{"n_layer": 11, "experts_per_token": 2, "activation": "swiglu", "routed_scale": 1.0, "router_logit_norm": 1.0, "lr_router": 0.000905, "beta1": 0.9, "beta2": 0.99, "grad_clip": 2.0, "batch_tokens": [32768, 65536, 131072], "steps": 4359, "dataset": "wikipedia_en"}
Below are experts of layer 2 (counted from 0) of a mixture-of-experts language model. Rows are named router (the router's row for the expert), gate (a neuron's input weights, with its number), up (a neuron's input weights, with its number) and show model dimensions 128-255. Each number is 200 + 30 x the weight over its row's rms, rounded and kept within 0 to 999.
After each expert's rows: "comes after" lists some tokens at least twice as common just before its tokens as in all text. This comes from a sample of Wikipedia text that the model never trained on. Tokens count by the router's weight.

# expert 15
router,203,212,213,201,246,189,222,123,203,192,227,175,231,162,215,223,225,212,205,203,184,207,147,226,217,238,172,167,215,227,196,162,216,232,187,226,209,223,228,146,191,204,209,141,207,207,193,173,178,157,117,156,164,148,241,161,193,187,207,178,224,168,183,209,206,198,185,252,184,185,167,207,201,227,179,214,189,175,185,170,170,196,228,182,282,179,157,200,197,198,198,194,215,132,121,220,172,211,234,193,146,229,187,211,177,199,170,208,188,199,217,221,219,236,198,197,214,200,208,200,243,211,247,199,235,235,201,175
gate0,209,199,226,210,203,146,199,221,203,211,172,173,146,161,256,165,184,156,242,165,200,195,197,234,229,173,147,226,156,175,181,204,165,161,129,221,232,169,204,190,189,237,114,173,195,170,159,173,208,222,190,234,214,212,173,209,191,193,176,199,192,174,195,174,208,203,167,195,223,179,188,211,215,178,206,169,177,166,218,208,193,147,227,269,202,214,248,192,169,136,204,178,205,168,226,230,190,181,228,146,210,178,144,208,229,156,201,226,131,207,159,259,214,153,210,220,234,201,198,251,170,238,211,168,211,210,178,210
up0,236,232,197,238,150,248,213,171,272,197,220,167,201,246,161,165,201,178,174,185,160,195,173,127,182,271,264,179,237,223,236,172,228,200,200,213,185,226,186,292,200,175,231,165,180,203,224,233,268,246,221,210,243,181,204,164,237,185,229,198,222,270,144,217,235,242,171,232,165,210,204,205,204,211,155,203,187,248,237,158,182,237,221,125,169,168,172,213,170,186,206,223,192,222,202,169,163,211,183,201,224,253,181,186,181,197,217,155,239,181,234,170,234,221,170,203,208,185,214,219,171,176,169,237,198,237,204,212
comes after: " ", "–", "201", "200", " (", "."

# expert 3
router,189,217,227,173,193,171,189,151,216,218,212,206,255,223,209,208,123,143,194,219,226,210,183,195,184,191,177,135,195,193,184,198,242,188,210,173,195,236,190,171,222,173,248,228,151,222,250,148,194,189,195,213,230,179,241,144,236,236,181,215,202,213,195,192,208,248,212,161,197,200,170,169,186,178,179,226,221,201,248,196,190,226,203,157,246,190,179,168,224,223,205,199,148,171,192,204,173,190,230,215,168,172,185,208,197,185,209,196,196,197,183,186,253,178,199,238,197,197,223,173,242,223,177,199,228,186,212,209
gate0,174,182,153,221,211,259,162,175,147,213,204,186,211,151,200,227,224,208,196,230,243,204,241,227,179,226,188,229,239,205,213,179,210,206,225,206,199,188,255,230,166,150,243,175,201,152,179,191,242,127,204,177,208,197,190,233,227,182,190,155,134,196,183,252,172,154,195,209,192,236,228,193,136,201,212,184,176,188,158,209,178,208,248,141,171,221,161,212,221,251,159,213,230,184,213,156,217,214,181,190,148,148,238,193,208,208,263,138,142,188,198,216,207,274,249,192,130,225,235,198,197,174,219,240,167,215,164,159
up0,172,213,185,189,215,156,261,184,251,215,211,242,210,212,207,226,151,194,203,195,120,206,176,218,142,178,176,215,212,162,180,231,202,170,166,211,182,227,173,181,178,188,211,213,190,251,191,207,144,243,197,232,207,224,247,145,214,232,187,209,234,200,215,204,208,198,236,212,191,204,193,189,219,211,231,236,187,197,197,189,242,239,180,249,208,195,229,216,139,183,213,161,201,206,184,228,152,208,211,217,192,223,220,161,239,247,155,234,241,237,176,198,235,158,170,187,202,143,170,190,174,199,210,185,255,242,207,198
comes after: " |", " |\n", "0", "|", ")", ";"

# expert 0
router,255,177,189,201,235,167,178,207,139,170,192,199,192,170,254,160,235,190,188,177,116,156,233,181,226,214,165,205,133,222,220,256,238,215,201,212,194,185,224,250,219,201,176,220,215,220,163,164,221,203,187,237,215,203,184,197,195,193,265,165,223,243,261,188,278,199,230,225,265,217,207,175,204,218,184,252,215,218,190,197,251,213,237,214,228,237,248,231,216,224,186,224,188,194,258,235,244,252,223,172,263,160,250,206,243,184,180,217,221,237,236,156,197,186,150,202,233,166,214,235,222,212,175,200,204,218,168,169
gate0,232,210,242,188,223,170,187,163,232,200,204,181,227,274,184,227,184,246,179,243,202,207,204,193,178,238,177,142,215,209,154,177,148,195,211,187,247,221,198,235,221,242,210,224,204,183,183,170,247,247,224,271,241,198,144,176,283,208,181,267,161,189,176,207,230,191,242,226,187,224,187,189,172,215,215,153,193,206,195,208,205,180,230,186,188,204,226,128,181,201,278,185,230,225,202,179,208,179,186,133,217,221,183,153,214,218,191,211,186,179,221,186,185,188,183,201,240,257,204,229,209,189,214,157,225,149,223,184
up0,210,179,153,197,241,229,199,254,199,166,234,168,206,196,163,211,208,197,178,220,134,188,197,186,190,235,215,198,201,250,177,166,185,216,210,190,253,199,250,179,190,204,193,260,186,268,193,148,204,199,263,201,188,205,206,148,192,266,175,231,174,186,187,222,242,167,207,217,220,192,198,173,216,173,204,189,266,223,192,210,174,190,260,240,222,234,176,166,192,216,206,173,209,171,241,177,205,203,175,129,213,241,230,203,178,165,179,201,192,250,189,210,184,180,199,218,204,189,229,242,196,211,211,213,243,202,224,147
comes after: "\n", ".\n\n", "-", "\n\n", ")\n", "=="

# expert 13
router,184,212,252,152,174,198,213,205,268,208,184,189,203,171,178,162,178,192,168,164,195,134,200,178,211,169,184,255,200,141,104,150,212,189,226,199,200,289,191,207,176,201,156,245,198,202,205,200,204,142,212,251,194,178,227,207,223,174,244,211,215,212,169,218,170,172,189,220,166,162,189,194,208,272,243,222,164,177,205,210,232,178,256,211,236,167,204,200,225,175,204,230,236,226,227,170,180,215,244,242,175,210,154,164,176,173,213,163,205,240,181,140,211,210,210,207,181,208,181,217,202,221,193,180,181,153,144,187
gate0,193,176,207,202,207,161,175,236,140,161,239,166,222,158,183,267,221,159,129,198,177,167,209,186,138,158,251,192,208,151,199,137,164,181,243,224,183,227,153,221,169,230,234,193,207,209,148,174,203,165,190,161,189,194,217,174,193,200,188,155,221,163,209,184,168,212,174,145,176,244,170,172,198,202,197,247,248,111,204,172,175,188,175,183,243,167,221,210,205,145,141,222,169,255,228,185,227,178,213,174,266,172,213,117,219,164,181,228,201,251,188,201,203,195,185,167,155,168,226,212,251,192,186,184,173,223,182,242
up0,165,222,184,157,252,145,180,238,154,212,170,160,228,170,185,217,199,237,133,207,182,204,222,205,171,144,229,222,238,221,166,225,208,184,244,178,208,189,200,193,193,281,183,156,192,178,148,107,186,190,232,193,204,190,185,218,200,162,149,185,194,158,222,225,104,230,177,186,195,208,186,217,168,226,227,183,208,185,182,223,174,174,218,222,190,221,170,180,161,189,168,178,241,222,194,223,195,192,217,235,199,186,187,161,165,202,224,216,190,174,203,176,189,166,175,235,200,223,207,208,246,214,170,189,194,195,258,269
comes after: " the", " a", " and", " an", " was", " The"

# expert 2
router,197,219,227,224,155,211,251,304,162,231,225,183,200,156,176,155,211,215,224,170,173,157,190,191,216,202,197,237,258,159,228,187,162,206,180,207,173,202,215,203,194,166,182,180,213,166,184,216,190,218,196,135,187,257,195,216,145,252,203,213,200,166,143,243,162,158,252,222,237,170,207,263,204,203,244,203,191,179,195,223,209,195,133,262,164,167,191,219,255,177,197,185,228,192,231,153,197,211,192,205,177,161,201,185,201,177,221,222,194,221,170,205,218,250,215,156,222,206,206,238,226,189,214,253,201,140,178,231
gate0,230,230,232,188,214,197,239,195,216,229,156,248,242,187,238,171,197,170,235,188,143,165,225,208,183,208,201,199,192,260,246,147,167,190,197,208,178,183,176,205,169,226,180,218,143,193,217,218,192,219,214,262,244,205,192,177,203,168,175,219,229,218,155,175,256,171,207,188,167,162,184,191,170,164,223,219,217,178,202,199,184,247,205,153,255,184,259,172,270,180,209,233,147,200,218,171,168,230,213,193,153,181,221,168,177,234,196,188,177,205,252,194,195,187,205,254,299,159,221,228,248,197,141,232,249,219,180,198
up0,143,187,183,201,211,165,190,179,190,172,235,181,165,194,211,243,177,229,198,240,200,191,233,144,203,178,151,181,213,187,129,240,208,220,210,216,223,238,231,203,219,190,226,198,255,196,195,195,213,158,167,224,139,207,205,168,188,240,213,162,195,218,256,218,140,245,224,239,204,224,169,183,220,219,204,153,189,223,182,204,205,138,226,227,149,244,156,174,154,224,199,165,236,194,211,233,208,187,202,193,223,204,217,180,195,165,223,190,227,224,145,207,162,181,187,124,141,220,211,180,174,221,238,193,190,157,205,223
comes after: ",", " of", " and", " in", ":", " New"

# expert 12
router,192,175,208,219,221,238,187,267,175,158,189,185,207,250,187,212,185,178,183,249,232,211,185,211,242,247,228,180,147,199,218,154,138,235,205,149,216,230,209,210,240,189,178,195,225,206,207,154,186,233,226,185,137,163,219,207,178,193,219,199,176,132,194,182,223,200,229,176,128,223,238,199,227,214,154,151,216,204,245,224,190,220,250,232,198,134,212,221,227,214,231,206,145,202,226,195,216,236,189,220,152,271,237,208,168,220,183,223,197,214,169,194,237,150,248,198,223,193,205,211,187,239,203,188,249,203,197,220
gate0,254,187,209,220,208,239,215,161,182,167,216,165,213,211,143,228,180,239,146,210,215,229,240,204,156,219,234,142,162,177,192,212,193,189,175,194,182,169,184,202,184,218,217,165,217,220,208,200,187,226,162,247,167,206,165,228,213,233,182,204,197,215,173,200,209,192,161,238,204,184,249,140,193,163,202,211,238,177,182,216,256,182,204,238,217,248,202,208,199,163,264,261,252,253,132,172,230,232,208,194,172,175,216,229,224,251,163,168,169,203,260,154,226,176,200,109,170,240,238,169,247,188,202,216,210,175,196,221
up0,152,230,202,164,212,188,198,256,189,194,173,219,186,203,258,174,191,203,254,174,197,216,166,205,256,196,138,212,230,216,220,171,213,187,225,218,218,235,234,193,215,191,175,196,226,189,194,175,230,172,232,194,231,202,213,197,156,168,215,198,160,175,225,201,202,249,190,148,195,226,150,261,216,283,185,194,168,188,214,179,141,217,205,186,186,163,202,198,182,245,166,152,160,193,251,194,168,193,212,232,212,221,192,189,188,150,249,232,222,196,150,214,183,206,202,269,234,162,200,206,135,188,203,171,196,206,207,185
comes after: " of", " in", ".", " to", " as", " for"

# expert 6
router,180,260,190,284,223,203,216,173,198,167,210,150,159,220,223,203,186,222,189,198,207,193,198,196,182,195,193,190,210,210,213,178,211,158,187,262,242,208,168,198,175,177,156,182,177,197,216,204,216,246,213,240,170,194,173,250,210,186,192,216,189,259,234,178,208,181,211,148,173,211,195,159,198,148,185,174,225,226,198,198,187,202,233,198,204,271,236,143,212,222,226,221,189,187,204,163,226,175,179,221,244,178,206,282,207,226,207,172,213,165,179,183,197,210,176,210,248,224,173,144,144,212,219,164,114,258,215,245
gate0,227,226,213,195,166,219,258,231,171,196,188,203,241,152,165,165,192,216,176,159,242,152,233,171,174,206,182,175,202,211,180,205,213,165,189,254,235,223,212,181,174,196,180,228,180,243,218,192,233,178,205,221,216,198,254,193,214,254,185,183,158,179,193,173,238,155,156,232,174,154,236,192,182,208,208,173,242,240,205,178,234,220,241,225,210,179,198,144,175,201,178,244,210,213,225,189,218,198,176,190,192,240,242,237,143,225,204,219,191,181,200,224,209,178,217,190,184,195,231,162,261,221,156,202,196,233,224,267
up0,256,197,191,188,188,157,180,185,192,192,168,214,252,235,167,182,189,215,210,197,162,216,201,275,195,191,201,241,173,181,205,219,184,272,147,216,220,195,197,155,190,217,185,164,211,220,159,213,191,215,206,240,195,208,229,222,201,200,230,181,245,210,222,180,163,193,259,192,234,211,191,205,213,192,207,225,150,180,205,203,145,194,169,232,157,192,212,201,231,170,171,162,188,210,247,199,229,287,231,252,166,169,195,187,249,183,233,199,216,198,212,210,181,227,200,182,220,260,232,196,152,218,136,188,186,201,219,200
comes after: " |", ":", "|", " in", " September", " March"

# expert 9
router,171,166,173,199,166,200,181,234,193,244,144,205,226,218,172,210,248,203,246,181,202,141,238,210,192,217,254,205,233,146,172,231,195,194,245,196,260,146,212,263,221,181,196,182,207,199,219,167,244,184,194,144,192,208,212,192,190,204,207,270,200,186,215,194,204,250,227,169,222,198,212,193,199,197,283,190,194,232,266,185,204,179,171,183,213,220,222,259,159,188,227,214,211,226,237,181,215,152,162,196,204,191,251,213,244,207,167,153,191,208,225,233,201,214,172,226,151,205,250,175,189,170,212,238,173,239,204,156
gate0,223,195,218,240,246,181,221,231,216,190,174,200,147,231,185,216,152,226,241,195,133,203,209,207,198,210,200,193,145,193,259,184,168,143,229,186,181,171,233,190,213,222,205,243,189,185,171,105,177,202,189,218,212,180,204,181,179,156,193,206,238,142,273,175,244,233,215,223,199,211,202,216,215,173,206,184,182,169,217,216,170,181,183,200,148,219,192,212,286,199,191,179,170,201,223,189,201,253,166,270,213,189,193,212,253,151,247,209,173,152,219,184,193,171,233,189,245,225,154,201,201,222,210,233,209,171,216,217
up0,189,214,181,186,153,181,200,144,169,222,224,220,198,168,234,211,246,179,164,197,196,222,151,216,198,219,176,207,218,187,156,154,191,261,187,206,210,230,204,217,178,206,213,182,236,212,205,315,215,195,215,243,192,264,205,239,244,263,170,188,175,239,117,214,177,176,169,212,201,221,211,219,191,232,198,201,216,209,185,196,201,202,212,218,260,214,222,194,136,208,175,255,229,191,148,221,223,193,272,178,186,226,214,166,203,231,194,210,205,228,193,216,198,196,157,215,193,180,213,226,218,152,218,209,182,187,137,173
comes after: " the", " a", " was", " The", " his", " to"